config = dict(
    moe_layers=[1, 2, 3, 4, 5, 6, 7, 8, 9, 10, 11, 12],
    normalize_top_k=True,
    balance_loss=0.00036,
    router_logit_norm=1.0,
    vocab_size=32768,
    norm='layernorm',
    max_steps=3791,
    dataset='wikipedia_en',
)
Below are experts of layer 5 (counted from 0) of a mixture-of-experts language model. Rows are named router (the router's row for the expert), gate (a neuron's input weights, with its number), up (a neuron's input weights, with its number) and show model dimensions 80-159. Each number is 128 + 32 x the weight over its row's rms, rounded and kept within 0 to 255.
After each expert's rows: a language model's description of what the expert responds to. This comes from a sample of Wikipedia text that the model never trained on.

# expert 59
router [163 140 141 136 168 177  98 157 186 138 106 154 140 149 108 108  74  69 123 154 115 175 114 156 129 158  77 123  90 119 104 140 151 133 193 164 161 118  69 155 110 135 127 132 131 133 100 125 115  91 134 198 122 123 125 149 141  90 151 123 151 115 126  71 142 127 136 223  71  84  98 160 107 117 151 138 115 100 171 154]
gate0 [156 183 166 160 124 107 125 107 158 162 128 163  62 141 144 129 136 120 141 136 130 111 104 119 162 174 157  81 140 138 164 139 105 106 200 150 147 111  71 129 123 134 149 116 182 130 119 141 191 124 130  89 113 113 138 211  24 137 164 156 150  99 128  80 129 104  78 122  70 130 126 122 125 163 171 128  97 189 152 129]
up0 [ 97 100 129 122 109  84 128 128 152  98 108 120 157 112 161 146 143 132 162 111 107 140 146 104  86  97 113  67 117 123  73  95 229 120  98 104  68 168 133 105 126 132 156 190 117 127 106 112 104  71 132 140 106 141 113 102 158 169 168  71 128 153 140 167  95 171 144 128 210 180 120 130 150 160  86 158 166 118 135 170]
Table cells and ordinals. Ordinal suffixes and number pieces in sports and award tables, such as 5th, 21st, 48th, plus pipes and line breaks.

# expert 9
router [210 123  52 148 118 151 128 168 112  88 130 100 142 170 184  92 105 184 132 131 137 133  32 148  49 113 137 137 122 134 119 104 107 115 146 129 134 127 114 101  72  80  86 126  75  97 142 132 106 160 130  97  92 178 145 114 176 107 110 139 116  69 147  35 103 132 156 112 107 124 130 145 126 156  89 107 169  92 135 148]
gate0 [121 141 111 199 108 152 123 111 123 164 123 132  97  77 108 135  58  93 107 168  64 131 101 142 147 137 128 122 117 130 108 139  86 115 175 138 151 103 106 144  60 162 133 162 121 124  84 100 201 134 158 126 140 144 186 204 133  91 142 158 112 151 165 115 133 112 143  60  99  98 101  66 105 189 180  92 127 130 150 187]
up0 [162  95 165  63 164  98 118 175 142  87 149 130 150 168 162 137 174 119 150  86 141  94 164  82  98 106 102  94 175 113  92 104 183 131  82 129  68 121 127 102 183 117 115  99 119 138 173 177  77 112  84 117 105  91  61 102 102 160 129 100 176 119 111 133 131 132 127 197 146 162 129 169 140  97  78 158  92 131  94  72]
Numeric table fragments. Spaces, dots, dashes and digits inside numeric sequences, scores, percentages, ISBNs and volume labels, such as Vol. 2, −6.'6'%, 1'–'0.

# expert 56
router [169 173 117 133 111 149 186 114 143 134 135  98 159 107 128 130 106 132 133 169 136 135 181 113  91 126 136 130 140 159 148 125  79  82 124 145 136 144 107 160 138 118 169 182 191 140 136 131 155 154 118 195 149 150 145 133  86 198 171 123  79 116 164  85 155 140 194 199 234 159 173 124  73 128 102 174 115 127 162  90]
gate0 [148 164 139 209 155 138 134  81 129 157 172 149 133 120 126 137 122  80 147 146  78 137 153 152 121 165 117  82 130 109 138 130 113 164 172  75 107 101 126 159 148 100 175 195 103 124  82 162 171 159 115  62 181 120  92 159  85  90 158 114 170 147 121 154 140 162 189 135 155 127 115  75 132 132 145 126 107 131 110 103]
up0 [151  73  80  97 198 133 100 223  69  96 121 150 170 132 201 160 141 138 161  76 141 142 143 135  73 154 134 109 168 124 101 144 196 145  95 143  74 114 126  73 125 164  72  86  92 107 189  93  94 145 122 123 121 107  98 117 116 144 147 105 143 160 152 145 174 164 134 122 159 168 102 187 140 110 114 134 132  67 153 135]
Quotation and abbreviation punctuation. Punctuation in quoted speech and reviews, such as [...], dashes and opening quotes, plus initials like A. and U. in names.

# expert 58
router [148 141 166 132 116 161 113 148 170 120 186 112 136 153  81 100 162 156 119 156 159 127 100 175 148 117 142 137 147 127 104 122 106 115 102 156 102  87 111 211 135 137 168 122 110 131 144  53 101 118 210 137 132 183 138 128 105 100 159 168 111 160 157  79 131 129 181 108  95 131 125 151 123 138 138  96 174 139  98 160]
gate0 [ 99 160 155 165 138 134 123 107 141 138 147 160 151 138 111 134 122 111 142 116  81 104  93 113 116 118 145 141 154 145 166 159  93  91 146 118  99 157 118 117 114 122 125 171 106  99  78 109 166 157 132  57 106 152 115 192 133  98 130 198 132 126 122  97  91 108 174 145 131 103 118  49 109 140 155  80  89 148 158 157]
up0 [134 105 126 158 138 135 140 154 140  94 120 116 141 155 188 146  94 157  81  71 162  67 111 107  86 102  98 149 144 114  97 137 191 125 135 161  72 124  92 113 137 127 115 112 135 159 161 178 108 115 156 138  89  72 101  99 104  78 190  81 135 141 123 157 140 119 100 106  45 168 116 152 118 156 139 195 132 101  72 141]
Place and entity nouns. Nouns after the naming places or organizations, plus directional phrases near coordinates, such as the district, the park, to the north, album.

# expert 43
router [169 194 133 162 127 102 189 122 124 127 149 114 128  51 107 126 139 129 106  81 175 100  95 123 101 146  59 151 137 117 182 149 115 111  43 156  97 182 114 131 111 157  56 122 151 144 153 148 112 137  83  66 160 169 117 148 100 179 109  66 105 176 118 155 117 143 240 124 102 110 140 112 131 124  90 105  73 160  80 177]
gate0 [ 77 175 155 193 133 163 140 145 141 204 183 107 100 128  90 139 129  86 160 151  53 137  89 104 168 129 142  77 159 135 142 130 104 165 135 127 145  84 114 188 134 115  94 149 115 119 135 149 254 138 139 103 136  95 157 191 138 127 187 149  90 139 124  91 149 135 135 157 110  38  92 118  85 161 144 102 112 137 189 155]
up0 [162 130 132 122 129  91  83 150  98  57  73 165 185 128 200 141  62 131 143  97 166 118 134 116  58 148  76 135 160  99 107 116 118  92 127 157  77  92  76  61 109 149 181 123 104 181 147 116  49 126  97 149 123 148  87  72 122  92  91 113 152 156 145 163 116 119 130 102 149 193 180 147 139 145 132 185 156 108  91 104]
Leading year digits. First digit of years after "in" or commas, usually 1 before 9xx, plus zeros in score tables and century phrases.

# expert 8
router [ 27  76 184  57 134 202 137 106 194 124 149 106 120  81 117  86 110 123 117 124  70 123 188 124 151  89 109 100 155 141 168 104 154 136  51 123  83 136 106 147 157 184 101 207  84 149 136  28 108 126 152 146  86 169  79  99 103 137 162 128  98 122 117  75 147 112 128 125 151 132 113 136 158  97 145 166 159 128  90 125]
gate0 [150 198 144 142 114 129  77 106 165 155 169 116 147 115  83 129 132  88  92 132  59  68  97 134 153 150 131 117  86 103 133 148 133 159 163  95  85 125 157 165 116 157 198 137 129 132 138 153 151 161 128  91 169  44 118 113 115 115 108 138 142 129 157 102 129 110 191 113  95 106 137  87  96 158 123 129  95 164 119 124]
up0 [120  75  89 122 149 112 155 179  80 100  79 134 127 133 187 140 154 149 147 113 152 167 142  81 123 124 130  98 193 125 104 117 143  64  88 177  79 107 137  85 141 121  80 117 136 131 127 149  94 103 118 144 105 169 134 177 120 128 201 107 136 127  92 161 118 141  83 133 167 167 102 150 147  94 116 131 136  87 126 115]
Sentence and line endings. Final periods, closing parentheses, heading markers and line breaks ending sentences, citations or table cells, such as crew., ed.)., ===.

# expert 19
router [ 50 104 146 121 134 121 144 157 150 116 132 126 136 173 122 144  87 125 145 187 109 123 185  78 159 176 169  78 176 118 115 140 129  80  80  92  95 205 109 144 161 146 198 106 120 154 114  79 104 190 111  72 126 126  81  91 149  94 153 140 141  90 157 125 150 130 119 198 162 147 152 118 196 154 140 181 163 140 122 102]
gate0 [128 185 166 166 130 143  89 137 160 126 219 125 121 164  96 118 112  89 147 170  36  84  81 159 134 179  95 121 123 173 157 101 106 153 142 114 120 101 143 120 103 145 122 141 144 171 109 145 159 173 138  53 131  95 140 176 129 125 175 171 126 129 110  98 141 167 146 133 123  59  98  59 122 155 149 114 131 190 120 108]
up0 [161 100  63  94 124 106 133 142 131  80 122  89 167 119 160 124 138 161  96  82 149 117 168  82 131  78 105 118 197 117 122 149 169  97 113 112  87 124 130 105 137 152 117 155 131 105 156 156  79  96 111 145 104 134 113  72 119 146 163  61 130 134 128 155 125  60 172 137 158 173 121 180 152 126 129 144 101  48 111 185]
Sentence endings and clause joins. Sentence-final periods, word endings carrying a period, paragraph breaks, and clause links like ", but" and ", the" in prose.

# expert 5
router [138  50 171 123  96 133  69 172 115 123 119 152 122 147 151 125  96 150 156 126 118 143  97 171 159 127 126  94 116  91 147 107  72 119 145 131 144  98 107 183  65 114 186 114 127 125  85  78 124 116  79 187 106  89 110 160 142 156 156  92 152 104 153  71  72 161  78 140 133  94  85 114  90  83 168 126 189 126 148  79]
gate0 [ 75 177 146 204  93 138 191 130 118 173  89  78 102 127 125 141 156  93 141 148 110  81  75 167 178 153 185 126 122 168 149 140  44 199 160 122  90 116 147 127 136 173 153 100 145 155  94 124 176 134  97 107 183 110 110 198 136 137 151 152 179 128 104  83 157  98 157 116 100  81 116  67 141 152 167  59 104 148 114  81]
up0 [164  65 117  99 170  91  68 157 171 120 149 174 148 143 154 131 107 135 143 113 115 152 167  76 112  72 104 137 164 117  75 126 200  73 102 153  83  99 127 119 141  95 101 171 109  93 156 147  80 115 137 154  87 173 113  70 126 103 146  70  75 118 172 164 104 155 126  96 146 176 114 166 127 175 135 181 162 113 162 119]
Counting words and quantities. Number words, quantifiers and figures before units or nouns, such as per stage, seven months, several, 300 m.

# expert 63
router [125 138 126  97 106 123 162  89 129 162 151 170 147 195 139 132 143 168  99 166 184  62 108 192  96 166 118 134  91 108 151 152  96  89 109  30 147 203 143  98  92  87 150 182  80 151 128 127 125 188 118 132 110 114 186 142 140  65 130  93 121 100 198 125  84 111  82 123 101 163 132 186  54 136 153 141 141 170 144  54]
gate0 [104 204 163 157 128 173 167 127 168 153  84 123 137 145  74 110 150 125 129 196  93 133  90 185 139 143 150 118 108 156 114 134  76 180 143 167 148 119 127 175 124 124  80 149 165 141 112 129 178 123 175 152 128 112 131 203  96  85 157 126 132 129 100 121 116 139 102 121  98  90 149 126 113 158 177 139  99 120 162 108]
up0 [134 108  94 117 107 143  74 108 130  72 195 113 119 109 197 137  90 131 150  64 112 118 135 104 117 114  80 117 173 124  88  82 185  53 147  95  53 125 124  69 108 141 112  94  79 114 193 165  74 134  75  94 110  97 122  73 112 153 127  85 156 128 172 107 172 130 152 120 135 185 100 174 149 105 129 127 160  94  94 159]
Locative prepositions. Prepositions introducing places, times or institutions, mostly "in", "at", "from", "on", as in reached in, at this location, University of.

# expert 41
router [178 164 116 122 150 112 110 103 161 169  76 134 163 125 139 100 142  63 118 113 119 162 160 125 102 153 173 125 140  57 149  86 127 150 117 129 103 108 106 144 117 143 184 138 127 125 201  76 142  98 159 179 144 144  75 118  83  99 138 153 143 154 100 152 149 112 118 109 220 136 132 151 162 111 146 102 140 141 120 157]
gate0 [141 162 174 149 152 110 105  71 119 134 150 106 212 128  86 129 137 100 130 186 131 134  88 119 154  97 142 109 118 152  91 161  58 105 164 113 151 104 130 144 108 153 155 132 102 166 109 170 177 144 114 143 152 141 129 221 132 139 164  99 108 157 120 114 142  82 152 167  84  90 107  88 139 111 186  74  88 132 115 134]
up0 [ 94  59 129 107 155 135 158 191 146 115 150 148  62 152 210 162  79 133 130  41  71 110 163 123 130 142  97 126 151 128  81 147 189 110 120 151  74 107 136 124 111 114  84 148 155 143 153  78  86  84 111 156  94 102 152 122 117  99 132 122 146 114 152 142 101 169 138  69 175 167 151 150 124 146  82 178 127 121 142 115]
Word-initial letter fragments. Short opening fragments of words after a space, such as p, sp, con, bar, stat, ver, in names and common words.

# expert 51
router [165 192  96  92 106  77 104 148  82 146 102 101 150 106 153 135 123  83 159 153  89 174  21 136 157 128 124 144 182 114 144  85 107 152 101 159 102 113 140 103 143  69 110 167 121  88 152  21 140 111 135 147 212 120 120 133 130 197 113 123 140 122 110 138 138  88 123 154 164 183 102 195 126 105 104  69 149 163  77 214]
gate0 [110 148 144 165 103 124  96 115 119 150  86 100 111  84 170 173  94 155 191 142 114 135 151 147 150 166 160 186 165 141 116 144 103 176 142 144 123 150 161 108 110 126 154 118 104 132  81 145 227 166 104  88 169 127 150 173 104 139 143 136 202 100  87  95 147 102 117  79 114 116  82  67 146 172 215 111  50 155 158 174]
up0 [148 134 135  95 151 170 138 165 168 121 154 163 125 138 118  88 141  86 101 129 105 111 139 109 101  77 111  97 126 130 112 115 167 127 108 174  70  99 112 128 119 171 132 134 168 158 171 149  49  75 156 129 111  81 113 106 119  83 133 116  70 144 139 141 127 180 144 144 131 176 157 181  87  98  72 156 193  90 137 115]
Capitalized word-start pieces. Opening fragments of names and words, often capitalized consonant syllables, such as Car, Pl, Con, Cal, P'en'alty, Cro'ke' Park.

# expert 57
router [ 96 137 171 133 118 115 110 164 127  56 133 125 163 156 146  82 104 115  76  82 119 113 106 102 155 132 179 153  85 126 143 126 169 218 105 133 128 174 119 149 107 169 195 115 147 137 148  80  64 127 128 114  88  79  77 110 182 171 169 153 112 138 100 156 109 174 132 117 114 154 152  86 159 137 151 105 123 120 139 125]
gate2 [151 149 163  90 102  98 169 116 135  84 124 137 135 115 126  81 125 120  48  93 120 120 137  73 168 129  65 118 115 128 138 152 100 202 168  99 140 120 141 134 140 191 111  94 171  76 138 144 124  80  78 121  70  59 103 176 117 156 119 183 157 103  74 136 181 127 188 133  57  72 110  49 140 101 147 147 134  72 120 139]
up2 [112 137 116 145 141 149 157 120 117 140 131  72 132 169 140  83 111 173  80 116 141 156 145 110 127 119 116 122 101 129 135 112 142 157 135 100 131 171  84 144 135 160  90  93 134  90  66 122 169 145 113 155  83  91 118  91 103 107 117 162 112 145 113 118 121 120  98 105 107 131 123  88 113 102 163 139 119  67 104 168]
Head nouns after the. Topic nouns following "the", often sports or politics terms, such as election, season, team, episode, candidate, legs, plus result separators in lists.

# expert 47
router [169 155 174 175 116 129 119  93 100 103 169 118 119 128 126 133 147 111 109 146 165 124 116  59 128 207  82  79 140  88 110 156  87  91 120 124  98 100 109  94 150 113 148 120 101 144 149 133 159 127 131  95  80 105 101 164 150 107 189 180 135 166 121 152 131 145 128 114 148  77 155 178 122 162 103 126 172 112  26 103]
gate0 [100 212 155 170 104 131 132 152 112 185 100 122 133 129 143 165 146  73 145 159 119 102 108 141 144 127 162  95 138 131 135 164 102 121 131 113 103 132 153 139  93 182 151 140  82 148 101 104 209 156 135 106 182 139 161 234 112  79 142 132 170 131 121 101 117  98 149 111  98  56 125  99  63 126 128  88 123 150 154 149]
up0 [158  48 116  96 154 124 118 162 128 104 173 128 136 104 146 110 126 166 111  67 127 169 145  66  73 106  69 146 159 112  95 121 180  99  85 145 126 104 156  98 161  93  78 136 150  91 168 154  60 116 126 151  61 116 108  91 119 147 118 123  91 101 168 153 146 161 140 139 182 169 141 156 182 105 122 143 135  84  99 112]
Sentence and section starts. Sentence openers and heading markup: The, It, This, ==, and clause links like which or that opening a new statement.